{
  "n_experts": 16,
  "experts_per_token": 1,
  "d_expert": 512,
  "d_shared_expert": 0,
  "balance_loss": 0.0038,
  "init_std_router": 0.0291,
  "num_key_value_heads": 2,
  "norm_place": "pre",
  "init": "normal",
  "init_std_o": 0.00355,
  "optimizer": "soap_variant"
}
Below are experts of layer 9 (counted from 0) of a mixture-of-experts language model. Rows are named router (the router's row for the expert), up (a neuron's input weights, with its number), down (a neuron's output weights, with its number) and show model dimensions 0-127. Each number is 128 + 32 x the weight over its row's rms, rounded and kept within 0 to 255. Numbers have three digits each.
Before each expert's rows: a language model's description of what the expert responds to; "comes before" lists some tokens at least twice as common just after its tokens as in all text. This comes from a sample of Wikipedia text that the model never trained on. Tokens count by the router's weight.

# expert 13
Numbers in tables. Digits, year pieces such as 201, 202, 199, and spaces before numbers in tables, score lists and filmographies.
comes before: " |", "0", "1", ".", "3", "2"
router:140141095081117126129118162143124101162159113103115053154149163113063108125176102164125084135144126210093076150180106138151126127169108122131207125125227131213103118130139108152106121069183156087126162122163174100124173126115102070127139145131107140085154074141106156116169118135141126144096093159149129182147110074128160139124149159131122124159152104117048129096122113095172119130071
up16:097128127099110159107109114139115151145098200131191073204120113138108109145087127130029137099123175135186120125097107151114129105163139155212114134133136133102153111082086117172178116126125126130131151124139108103123123141145134146116163147145193104116100113139115133057114120193101104154090111165137153117148172148148115029127123171113115037137141169142112168189087088119151110178156
down16:194104129169076041148142154141115075076170036138137130196133158116159087198147157104133133133151106062112133099109148134154141120134130127161163159104087096135118110123112149121101149115062122127123131120091115133122141145093106115163157127176154111153098140088119164118123198163165191164105127122137155127110137086097084167151112178124082169138146133125128155134130124237180142170142
up17:131090071095119103106093144153129109115172142075141119184140148078150144092140110066139152153076158131155113110119129098141172108117125109111134126104052165194138162120201127124082188144197146039064110136102164134185110168132148100125079154098062140125119096122136145100126065154140130145152098131152153106102149128152074132114130096190093109148127124127093120161153125138126090052087
down17:133124133153164110094149125125129166181185114090104119105115100160117161141111131131101154162116100107116127137159067163178074120197065172095138141128133128155084112079188155107148148101116129137135179128120093202101099078091102154123141145142099102092179154144152190209118136111104112117082102167139125126133174076161140073106144150137133115140201163150129111172103114154049070177128
up18:078110115150131127153113168155109084197110076182187143122108132197127123180135073080118155145104122146174152201166147158119139082122109137146057125208176098176095148115118075139186137141169132117148171104121155093120080149135089043117112156115148103105132106103147139108156142176139126180108131121126126143129171141124151123152100134089049155192152127103177150156125103106144130146144
down18:162148141137137163109117148140073105140101093105145133110202110131114058166086101129073163054104135138104098119093138084141158075142161120078152081143125119104055140176151164141140155124181154086092134189137121103122101085084071081146153137090155165112159093142132127114159113123086076231148138125121079111083065128157128143111107104118149104112128149124126115106117175119074132080088

# expert 6
Table and list punctuation. Pipes, colons, semicolons, dashes and periods in tables and lists, especially the colon in track times like 4:43, 5:37.
comes before: " ", " \"", " —", " S", " D", " R"
router:161130095101116123106127162124107098161188105100123091134129164110078117108168106146116090136153126191062087146184100122145130106158092136131197123141226150199081141166131099144122108080178169083121169116130172076131185115113115081119150137113132139089136106142096176106160085138138116142090088197156118184125107079124154112133134132150136095145130070105076128099127128087161122144053
up16:186146091135159089049095145132118082162148131109089119164158136094146222070137080129116127157145090151154094029122088109067166108159113056142145106129154170132094154139172083137132095161188157055140121151176105126166184105193127086132100134161113148141092116157197094109142170138146149133126139126140158095126100135099116097158103115117129123109142115119102109158126161140155097124106
down16:150132119133181131125141137130185150107165230109068191132114090170124158086118173132130111131184117149117139107145149150134142170176131123175152165081105156156129124067124139123087131119106167129142127136174069133116098062126172134118085090171131183137173137069135137145127091151155096115131136121177048139123162082142095163142093202075091122138147083124182097133147093081109124100121
up17:129172160160086125139107095128079138097150079142143122130092114152135116085120120196141132080125102103098110146154145132084088092192144085100143060125168106237140176108122108104147155130151133148140115108073095138130139114168177127165132122152150109074127168084169186074118146109117152102056125149136164139141158124148176105129092088133094091127097060100107106117160171147136111090042
down17:180151135137163105137071103124177113183151100124139125063108155095169086161080101120190117161121110194198141094091046129155095131168114101119057148116127118147133142108062180091078137095167075115143143107146121183117131135105131091110117108158116134083090136142103087165088092122121106080146135109133024142142119144135147150138113091135116144160114194132103099076123149133132117092153
up18:161142101160111151155099154085114149146120128098163132129068148057121149120140135102091132155156111132139133176190169103151110122149118101066105121031154153155145083178126086099189101140125173068076158121114071129161130106193087144094124168119151122086120142178161128133125170137186135085107126105199136113087132160086110117139120060151152115139150126149083176140214142116136131127132
down18:224126119107142104139096101161063087096116098138091103079109126134153200095116171082109087182118092125145062125078155088107185099159168083067173157097106130109085124126186163155124129141109144136102137166065117117153123131175166112107126120108170100121148155057087137156139113093154111154126156128150143141130143154113135156156102091096158107161107130172141117143112063153205099144102

# expert 0
Relational words in infoboxes. Prepositions like of, by, in, and infobox or list field labels such as Total, Born, Genus, Preceded, Coordinates.
comes before: ":", " the", " by", " |\n", " name", "(s"
router:183126112147141141087140119019145085121094070147158108116093135119095153129106108143085110158020185160100138149124176153113183169139115129141138097090173093195059176173153119125108102151104150117103162138132150132153133143088112144124174151139124118125146099138115139116140131084162153122125151084079152116121126119175210152177111123124116164101033087170097107125132124133109116131108
up0:124166168126095121156105183095148128152134116075064130167157103140062120129077088103078061183106130135080180102127169167120156122143121048093162113086148137130159058139096093083071126069094161160160132143068110102110184116131147110142090132152135146115193113107123131134077100114154139133171117132127167167087124182155114131173146134128113129147108120090112081079142109136081153164093
down0:197149123135174118127105074156097142137160170108105146105145157088084114139157084115144079131101116129122114096143106160098120132104143148097101097085089133108092131110107116170118076112134172148068147200152184122156139190125089157121073121146080144182104116112104078115107100164123079067185175060119077098145093174121081158115083153148169182135148181073157118153146119169150116109122
up1:163171119179187146102164102173121122166100156101173116128140163114117104071109116134164082128097172113089098167076077148085129141116158100157149101103150130104160133117150126148117129150076092133190137099145094168162104176155100145177112130193120138125101128180169138105082133161132162109136157054119124177186097189103126113144175177111090125097078210104074145089108145172118134128117
down1:064137126064137129137178148116140106149124128092063111228129114155180087094130174139113146163098115163147132118110133154128087073114049098157122138071165136109136082184135153085144123115153133155126121087064106183156097206117119137124137116137130049104118123067155136138122143088120137126149190162162099121126102148114104108091101143101107173090143144124105124148171200091127165167121
up2:136097167166183138124136119113103100133084089130112124087122085179168131149112137139099153125103146101130093124111150143167179121180141094151126098105152163181138130104142185176109108215134127091137118140161124187114112154127154061085092183073114124082157162118113158112172142044127154133147150112100119097107181147101145210070143145123075144200119131079134140083119174126139149182151
down2:151144140090088079123165208162163149089160070111091155161090107103086087150171160111128162092154110115126140113178069137153075123119092119106061109098082104084114072155123105108174108136160175035122054134094137168130151115130120133111097144169174160094111148157134107169084130137113119134078159128126131117100116115142068128086128149142182091159137083091163141163134131144129142114064

# expert 15
Brackets, dashes, accents. Opening brackets before codes, units or degrees, year-range dashes, slashes, apostrophes, accented letters such as é and Á, and spaces before years.
comes before: "201", "200", "202", "199", "198", "197"
router:139165132081126141082068151101090096127173147083121041109145138180139141108144092107122142116087136141170060130138177082110033168113075090119090126160106120149160132097128148133133134110171149170114159116136122071143110149192116121095120135123148124121134144158065195119121052135125146115112182164137129151218130161088190113119144137160094129165106112154149180088120119152124126156095
up0:101118056076098078136119136111077084138130147096073145107126156155098117151120158139085129099095135180113117141099122086093107098076121122114113089137143133146172157129125133136128174125126113078118112121126213070076067186067103113128184179130130127131108151148109104108138068138141131103164150178145128112115172168060145127148207147176165163170130162173113157075148140110178077104138
down0:157118107178145143113149103181131147110132155160136071088179134126121162143086148083153141102067125109123158143179129110140131135146082126107131136113088119157096162117098080141155078162042159147110089101161159163172181129187195074057139144124213087134088148053170112084116129119156141149119115076090083111099121075141145125095104108104182154117092150141113095133109109127174136125118
up1:082119137149110222143070164086140185142148145085129133159138171096188104135124166119113141097104081123105144113157128145105118145165116115177175087102138131179062157084150149094113144121129097160104118098101163110132161104123141124117106182137142086177077104097090162139155099069111172080202163149145114172167144185161125117108098143173108097172105054056129109153143149117136149129112
down1:137136124174132196107108169069084146064079105091112177084082073173163139098175132133108183170146164092135165095101108124101139063151103079096127143150165145145098126104110086080195109149150119126171139139055130113097134103148107126158178093204114163153128185119107111112155114149116110127163126088089105112144102132136200151121110135098094125140113174128138148132117113101083061129168
up2:128124146149107089126106169131065114173141139092133096087143143125082110138135135150160131126082122119149155101134149159118105173179139108123157125140125172129123166124107164142123109143180133113038142061121089066164161103204091126105151072062132155123147144193138121179097136158089118147145170111173168157094136125100164129108179147176098214221090128092106115089125111143116149108093
down2:092179147159092107107130176118084134122137166159068136141111172153127154145139133100144138108097137160149164120183153136147119130143150172101135158145177121152173148130119120094108124089115110150062136103153109135104095069154121087094146072136161095105106100103176116090108134084136112116097068120082179080175068054146134150128102131134185132120161138120117189098167151157219119073042

# expert 5
Institution and sports nouns. Head nouns of named bodies and events, mostly sports, such as World Cup, Football League, season, tournament, War, government.
comes before: " of", ",", " in", ".", ".\n\n", " and"
router:124127117100124141116150065150125136168128166102142144090176150138052090152113175105122129122039058162165129128131147127132081164139089180153113099156103140152072093101177123133080134149138118133126138104146077110136117142113122126110121129111110094134078051084125207107146125120154156143126115106113128172173114114096126170234146158122099097102149049134048161174117142122150114100104
up0:167170132117154151130067175128155117144089106139122052112112175119171050128104111098143139158171134167155050110123174168139139118132106113116062107180102099136113156146166142084162173087113083116139142067095123107224099191115120126129126135128163115134132173145085100151129141131066120117111120092135120129179157129128103120101149111150114122117152102142163126023180157115093131172158
down0:160123063086102163147052162164099082120138151123144111140151090130140109145148078127106128154102113137133099092197115151118136118125098142112109197142106142117071127125163135144080125116173103203188186146096128132138116209113083164139146115180083083140197142095133116177153163124142121168094081115169141115174128171119165106044145117120168150148113162112129148056162121133152090133139
up1:151112105165137074147074090150080115130130084123149095144099122074085139127189152111111115131129095114105054110112133154100112152163151204190079163121168083096104112142151118095196168190121082100097115139141145136120186111092123104145104148094181129126139122100079132080088131092182082142128136150095084151090133152117137085129097130160107079093097150162101094115125082090108172202156
down1:169100173143133057103127137089129109130125104133186098132115152146114162067135063162201146165097125184101053158142138140073125151105155111087145071128157121141142141079157179138110167123119124151116152108040134149093069175139108076170178106162148140127170095081101154102116069097141120146094135118140159148134131118113126136095073088099177089174126153176134094113070107135132096120128
up2:164137091147146111088125133136109125158139141029080124193147131124136132184132107128142168125153070111154142139155094134127133087121081150170124054146089215106117108121134155176115111148126128222165129121134149171182123141100097184134116148167084137131099110061135108120132067167122144151112120134135088150173157092085142196138143124179156120052179170155116136143137128116083101111125
down2:113207143135156099093087155125099148101120144131135126140178063174101133121128085151114140088152115153128068128058167120128129159146084147108118134158158094098128149095127196117148137115114137121137148180139119105138087230069099148145100160105115047170138151148104076103065150150118119056102101092122133135169134097134165164107146145093151139126135104142146177065128155105161129086053

# expert 9
Verbs and clause links. Main verbs and their inflected endings in narrative, such as was, were, is, died, wear-ing, dec-ides; also commas and that.
comes before: " the", " a", " to", " in", " that", " he"
router:128139080146130093142111082086108128145135087096095131111183126070077103122086150071098129129146112147104127229113120036106142195146106119120105103149106198109146163165207121135153141115127125154112126147153117128160197168068118147131126139141111012099173158116163091097090122111117141125096115092151154106142130140127126101128148114126112144132178147111142140130162210159146130107161
up0:071032078145129087168131154101074149074181209132144105072155145131094093163172123137155137124119121126159166135185125161113097135096165160144099069114147105119181129117142147129116077157115112131116091099123139101118125124160090111174130109149081084100134151139128122080065093153133130127075161155164145152117122134050129111091151062157101155143111052118126171152149080119181120121127
down0:091125092142148181196160159085157089086191156105127195113078132143123159130180106060159195102099130110094174120080160146117093129118127120114155146068146118165103165138152169132158190127088094144165150123115135148119118095099112077123151131116089187164120162071142120132084148127143173107081128083115127213122091094129129116104171132124167121103122118108086115123093115136095128149214
up1:161124102087161080117065171151138204093164100116116130080127131122128104099145132040117144166152133110096167097114118174072124113081178118168129119118123142094148154172137128103150051120169167168088124077148114141166122124111149095120089119108090060080120132119147142150131038143088075151089165130148138121098143153125146063129203108101138155134129108158099182125086116100140118134182
down1:108104142098133127129128181148190112124090120142084199152159122099170123180108149085107117144091117073128108055180129147119165122160087099158161094107124079142087118172146163131116073083105079105156111175154081131078112180155103137110099089145124115099171152199111114091160125094116194154140125110154121102150171095061148151127138140183172108097110131098106115101168114122209114091155
up2:144118149165121141194131120163182138131148153112192104155140132086080139140142116177108162123129138048103135159131115167092124124096140075129117130128148146157156066148176099094189170145158165115128100086062151122101175148105127075109093097091154143131177143185118102109157133141166177188136124132087151136122110119127113138149085134114054070203073148152156132147144138093045120153160
down2:084145164085044103095148103177107191106138075104088157080153112084139161088171146112119104175153145145135137146122146149102129159202133124160134114135114191112120117146100110211103142140158098129097109098131179127110086153093150098122083063166050111126143138130113133129193083094100116104147156098119192078094139104142137113136149140114129124125136134103133116061118130209151102071102